Weights of a small mixture-of-experts language model, trained from scratch on English Wikipedia: 8 layers, 4 picks a token.
Below are experts of layer 4 (counted from 0) of a mixture-of-experts language model. Rows are named router (the router's row for the expert), down (a neuron's output weights, with its number) and show model dimensions 64-127. Each number is 500 + 40 x the weight over its row's rms, rounded and kept within 0 to 999. Numbers have three digits each.
After each expert's rows: "comes before" lists some tokens at least twice as common just after its tokens as in all text. This comes from a sample of Wikipedia text that the model never trained on. Tokens count by the router's weight.

# expert 78
router:507527469520522495480496514446517490450477477444520563447483449483467440482547488486533524479493479589520490504539452512568509461509543520487472515459493460479533544563454421551555464561524556
down0:459480447510452478446470471534524511490440535502482526476492506496486476425603550446539518544461570501493530493607542515509486486513494549450519520520475445466511450507578488499476487448508514
down1:545506518473463520522576538511586503452480519520504474500530483453555495516547551485530477454549469448547415502487501507520473511518555558456454475498559548508477482505566492488580494540521530
down2:432475546488511487449550427422556519551539514474488507523601429471612471495515496486570457528450525534469483504469489524560470561466489491507447518532499513555488527502516534505455489469519498
comes before: "-", "|", "=", " •", " Born", " Total"

# expert 74
router:511477491476585498453478481432482471464440463447473557494467493437478579546466505552507593447516428472521483538444525466542485525464562445540546481484519460513506454480528490432482482535486482
down0:553546517475526522500572490495538556463443498457469515549514479503511591496450522494492510533475498538498494517477414510489571496478525501545556495478587546512472421541495556477582523510436589
down1:571428486505485486476491517513472505474434554484469582515527522476463475526492492438489495519553520451554494500439410525454476483454544530524532484483483473575519487427571470531415549490512526
down2:541505491495455523471525517480539467425527500532464484507486480531494509488496512516395497453466454574441470493505454547445569497556455508428523496488547538430496560540439523514520515509538450
comes before: ",", " (", " |", "'s", "\n", " and"

# expert 114
router:500496555527515472451468549502497425445494497488512464519564430382522511456505533467518447492542487548616441506554534542501531507470450493457478470491449512485546471462473513434513484531490490
down0:566556510526488495535484540526443477504546568523513482489444424551437515553497447583443520430545536499512496493600455436472569494531521443508443484481502522545474475560586501564506513562547574
down1:498466427487470476532472476460489367527492490463482487589506588519522471533490518514573566487409517488509489483414497465559496482509469455539507486393486520503547530526463527464437514516475586
down2:540415481474496519538522450470579517501537510443525505538451464444523414534488466477463514514513493523464586471538537524493475530491595524537505393533549459453539558458455482483515555525501508
comes before: "4", "3", "0", "5", "2", "6"

# expert 43
router:535586479454502471471607531452494460530492544498444467449458483467524513501409515505547476474516543485505516419499524466449466475517464509515522455552494510444478450526435529548503488459552516
down2:523500546547526486499517589529531507517518589472463494488461431585624454495536565552501470515446529539515529543524532484535483521496508410498454458530421519456543530517525519501523512528436487
down3:550461472527496411484468523444443458510512461546515403505497449491574467510526498469490481472501478470537497477526460431527441460493503519508491495492509534526507486460484479500462545446484467
down4:497537534523532482476522451477517455489520541484409463495473464575494549541439572541494452482506518533456443450500443491431496529515453455502535526550511506468457511483489550515421482473567468
comes before: " ", "0", "5", "3", "4", "1"

# expert 94
router:483459506527463548509579506454454430534503488511426584403507545490512469468552459493502479399527440525492574490455519544539561485471497517522505562445588511505503495503472460539507473502505459
down0:532469473428458476532525431515455468464433515558584497458411549577553514514521496496456530531484526554469499493547534504574497529512540458491497493558460490475457540496570476501556543512533462
down1:411465543505505530539475531461554505524487442508489498466528531493551525509468512490500550568501487472516488527463544457482490499495496517465461538554456461545430427462468518472490517473562453
down2:504530495562459502406529481538523536485451433458473528558473517498490588548498439542490571348511516511477478505498488498504477468521486471521469510472450484495469493517535474527612552445492507
comes before: " ", " and", " which", " who", " but", " S"

# expert 18
router:477454443533465509532465483501490493466471534539487527472466507454518478478439472499517456468467534503542583566565518440503516550433446553491553559501473499455593544523554576529519459565425443
down0:518420573446447482521431426472505515450510442564494531462576437494543441463526531537515462449479532489483486542489484533495493524500556568513515513495501500506451504527500548559480468480467529
down1:429482479466496477467496548523475501441498505590511511480426490533542460537545449479498490486517468460448472487416496548506520465533523518540502454553543549516440484562437448510516465531489444
down2:566542577459510460486545522474419506553503516453516487476499471563460509413458446514499577479542580546495553528536502483469481437465493490482468506505526482464513589453489530544529422513466506
comes before: " be", " the", " a", " have", "The", " take"

# expert 71
router:491478501507432433420497561505495507439514451556533487529546517486528506494534507518459484525504500544513469524483561471490516523521444432560571552479555495475528553603462542466505520466468506
down0:472513487564506541530522480455435392540437512565494461485461473527543443527572448517540503455514491491492451484450514537564572509514504458507497493457523521503421492452520515503489508475469475
down1:455539511524414474577475497527512457514477474551458489477446549501514511505483481421488500472532485521531508545542496432483476526453520467530497557518494468508424465515534491441498582499496461
down2:477442496493488470506472481485564540542487473580495469509458531502497439510517527494431496429389514473499488392496509492489474503547506483467466496570503501523434521528547423543601507497460485
comes before: "9", "8", "0", "7", "6", "5"

# expert 93
router:534521486487466514470456544505470458449485449535568553513452478516510484486511461472505443454449486535509440543502481549550491482469513466511460479434517483435492489568464450482481531542514565
down0:509495472498468564404484517501427447471499417483476483465497513480500566455522540413454506447570512504549507555506490429472544509539484413508516436532490516515514533461467488495405481482556488
down1:517523481510456492541482492534528500470524512491499503509542484475551527522535484513537478491487512561537494444457482527589430468542498540448510466470530477478552432545499484581530515540532419
down2:469535521446422555435485495500571531456527481546506481529546468522474509498505543588507438463539460494446458486473478522509414491525549413440470427449516523508460465487475544511427463435467490
comes before: "-", " •", " Born", " Country", " Website", " List"

# expert 41
router:534563570457565474492561437535539478452483460544546439525463509538504516487484546469400488523462517513527512489543514545586479505445440544485455517548436544524431488465441482526513503530558510
down2:528482523525540462460450523558488533513514513525505529509472468470515499435485455534539498497477503553543516454567461522540432522418613436517453529544527514571455502559443485456496452486501508
down3:561498486540518479499476530464485492482491498545546539561520440520451476472475519490416595478452489542488444439463467581494526538540406459438552463471467495466485445479547536536551470486491475
down4:571529485453458464531488528528566462544499471440499508500523535517432472436460461532510582496548496520481513494517513434523532549429510462537538478500438523484495466560503470586586528580499521
comes before: "1", "2", "3", "4", "0", " |\n"

# expert 67
router:510556408495468473540532457516458503514446492459545478493528504519584559488503540571503546449455518482504553465436450555437476485446504561413595486441537550439453504522504592470491507516535520
down0:547484497487494522506557456510473502496483557477533473492533446441463527510518568491459550505496517491594527578509458560494613491496494554505472472478564453475486535483543531485500501491494488
down1:495497508471565418460460436464553469471492442519516545430484560527408566508507499503473511598517506542524524483494569448460404554463542457469503524493516516514521529493474489577479507466562555
down2:557442541512515478482482532459474524535526524516481464509503485468539499578565467490532500478421478452474530511473494493567532473490494592494447563436538518431506552476478604508503499495550476
comes before: " the", "st", " a", " least", " his", "ead"

# expert 76
router:541497559478547477433461499528448560520498474518520456521484510572509493499463522456394519529547522496441438503589544520477432523451432506450493495467517529497479554462545511467503597548516488
down1:453459533535524477476527508456575457550445505514480427515487482441507557494472533484560521504490489442469463500505540500491551535477451511496540427460469465494498437399470510489515501496508500
down2:523458497522485458511559524597524547515415492544453509446474531512515536499546558436515513478582514454553496562510496506401490518495485446453416473468520544492501481451442584497559443455537409
down3:553534495474476424432530511517457516473481472576532477542426502458563493455484478549571448505520596478486525462511550534497476490525415504472448531526486555511516566498431501449470508498495562
comes before: "1", "2", "3", "4", "5", "6"

# expert 84
router:498492546456502529464513476480501518525494538457428520481555540509511429484522466518514506492524436544443529431547549561499582506540472522483487625433555502491487497464481436478499520497479451
down0:465567565476432514463424520519462520581574583488533507499481470502503565502532472569458489509540534458437460517551525548469402491491535446468549527508523516533458521555538506476493571495486505
down1:461471525543492512533567492560433493566490384463544502502517508569519475488498465473445503461560511495488508450518453538544485482484445473513460463556499476449524556542461472533478472485510481
down2:509500546472512536484474543478520461487492555558448491399539487567532430554486444488518466522475498479469458516489492548487576465526470580466516496517499449506460478529483500395473564534517453
comes before: " and", " the", " which", " but", " he", " with"

# expert 62
router:516565532536485428463446499535459481449560534507534497564495437394538433465534549509520503500486499491400562451466533464484498539499434495546506445527455512515457499466476513503465490526533525
down0:517547464476506544438503453454512562619532499559494482520483480454434524600486470541520497491497485531464447541487497484562570485547470510452386527527596523528508487504500490472497521529493470
down1:552534494406510491517513525553525561520448561514502559522502536576488496596458523463438474520456495534551490542491466510563440454480463451486503503449478496477465519485464534462462556575575569
down2:482478482466474509471532504562418487522512549553523445509479446457543514525501541479477432453458514448497464522558488508464520543487491497426511473434493524554485455519461551495536410496500506
comes before: "7", "6", "3", "0", "8", "4"

# expert 46
router:484460533459481490500517494476542558541472524488553474542511509547481506478475525493561527473482493475527512459580479524500529485544528466509546517583526396521565466492495495465509614494448520
down10:428513446458475561522494452520519497553550512500529498459490556474473517466533491562489557531539561488499490478560567499460479515567507448537532541546442518485548519530466556521447417453469523
down11:527537505437470536470484553531532517447463522547521544540437507479524481470520532494468452435479493485468453542418468508511542469430523503552478536539554454435505479518488508535519412541501538
down12:496494501482484540450430438503519469556468444508553595478532472529479509476510493569469471439536477473532483458539537503466503586485508543412500540478485474541511482434462558471542534528484465
comes before: " of", "s", ",", " in", ".", "ing"

# expert 72
router:467493491465528467491612508456507548500484492489532501498540548506522563568442498450514481536460462504540443488503592487500491417450422541539450493428445459537505484503437513486539460482543507
down0:471509488530490485452528562521505515486497504531462473492564533527556488550491487540477418471523552519523499477586504492497533460489499546530525474499460469488450476535526469442594471502501552
down1:457479526519429512502556513443513475484496504536475472488435494528506468451467515453535487430523516484457435521512470495477451468529443446566449495548445555457477546449555496458498435550477567
down2:517538430541519497496490371481564532529530526481551457530505572498516559507480527481544514534442450469499439510513592465495451507514519461474519538495542449470502512456412554526568568469486574
comes before: "ed", "ing", " to", "ment", "ation", "es"

# expert 77
router:531534487536513497549514495540476542537461504570454489491500432519540431505472413490516501439477509491479542457486537470569482521392409529467482488569467507460482538552537574480493510517463457
down0:521492524465431455531473449461486465458549476502550478414521480584545494475466434484416492580537525515448480504480460530449502480490466505455510552429510497502499484503514449457555473501560544
down1:528615445505509443516547512521497453471485471522539521517522562575477463493457426532503494482487525541447483488510446497519518493529493555454475482512486465483546483549595502575490478430571471
down2:517466542458534501496452468494483429535507557515531451516558521503582493546508488497473483483486570509497483486514479527492470495522493491450489529495520536455456454533420570369556561542505512
comes before: "1", "2", "born", "M", "C", "S"

# expert 16
router:535525553460547474462501536507438480500515491504538502499454520447540501515433447461388582531520520511497402476562535546444477526452444510428523509477565510464523527520490516519529525513479485
down0:490450501503532509463456515463451520556493508468486475483468500458543547439512486533535493581453547464500529510530524485522532501519578464458468499505411487478516485411574546456475491511499483
down1:517414449476462531463520512444407462470510510441481512489444537426502506489427464484517518454563493492523483435498494471511461476478553398472502478474518515512539529508543522514529495503411466
down2:543449563467495416510438492538501529465501505476492485575547516517552472409545573446500458563498496451507469489556537491478552539470442517535472526503440549535488442489456477438545492534532473
comes before: "1", "2", "3", "4", " |", "5"

# expert 68
router:532467473495546459524441507403542481524492553480513545501457471472480475532523493485523586444524498530463506497506441532510478505489582523478463530443400535473471559551467428446497508496455526
down0:541488464464547506511452537535524570588452513515496514511424506509568502506575486496536581440466505483443538573522498566485465539507527464539446528495464486529505517536495494478366504494503566
down1:461429501418562510476479498457432503463496487537453530474486445426487471593466480498512488422453481466489491525521487512529525469416498551555505564473490462514417517541455437561525507477510445
down2:511406465491504436476512493508506439524529508462505555438470545443509476541521546481439479499493536506563482505535481451517547543502451480540445545559480573506410476569533503490463530492448450
comes before: "-", "|", "==", "The", "===", "In"

# expert 96
router:491430483499454534449525450472452437485446513507420582480470574462521569422496447497525523467445491549435478532425455467486588418506509518504552545515547521474519560503447442553502482504507455
down0:412529525509564494506523452468506564488494520512494515519507486565523493478439480546468617553391529470552487528602443527467502569555489464547474506541540457511495427515470522483556480551540539
down1:528518522493519504563470559503492436551532465437524502498454563463445479502555518533517524520529466464514499530566515562490486471440506574508521521473542483527594444475535559534478478449462587
down2:538487597501531619558488393584486570510471458468514467459496521473502534517574474545553527471499510508476466472483561447469502458472470458506516538486471503449513558479487495582519506425521480
comes before: " the", " a", " his", " an", " her", " \""

# expert 80
router:468480473458433476479473505524490523470511436508501561514511536534511482422517516517491540493480471524462478510446491519560589453498487496510531537507449490439478548476534455542526508474470400
down0:465536508450487449461513472452518508445509471495536545597505516511481519499470428484500530571426517511491524491543515543492494458567491448528436503533494459470513528508511551534510526474530464
down1:513529500491551576513468479442541487487462512521546522510471508564505564560552486488474564609464489461520441604566467553456492505464511477478520518520495454515475493485434542470488508471529532
down2:537540524548503565486506500552467506567560553510565479434446454618475536452426466469522496493486459495476442571523474491511488544431473557512577517471509577586470504499531497441552506494468581
comes before: " the", " ", " a", " his", " their", " its"

# expert 29
router:520462537516544494520543547466416515536464556514533415535519470526507448561577420536511469523462516469424501500579399467529498472459535559533493428496481434541445405533517455514519532468508548
down0:479510445489478553521502479495550541523472486510480497491476502464491438532461502430434561525520479535495503501510517507560490481496538508533462510525515460451436429519452490514485516550501494
down1:545590528485462481512460463441482459384523508532468521497462525478529488522525443547502404460597538469504502472482502544415569527492505510463529505524485519488485471575506505517498542556480536
down2:549526480487494488459453452515545533445501490545510466534557558447491462466486504527460499446485406491533453491480458515495468548543568438527504569560524551509464521435467547572502517469532474
comes before: "ing", "s", "es", "ed", "al", "ers"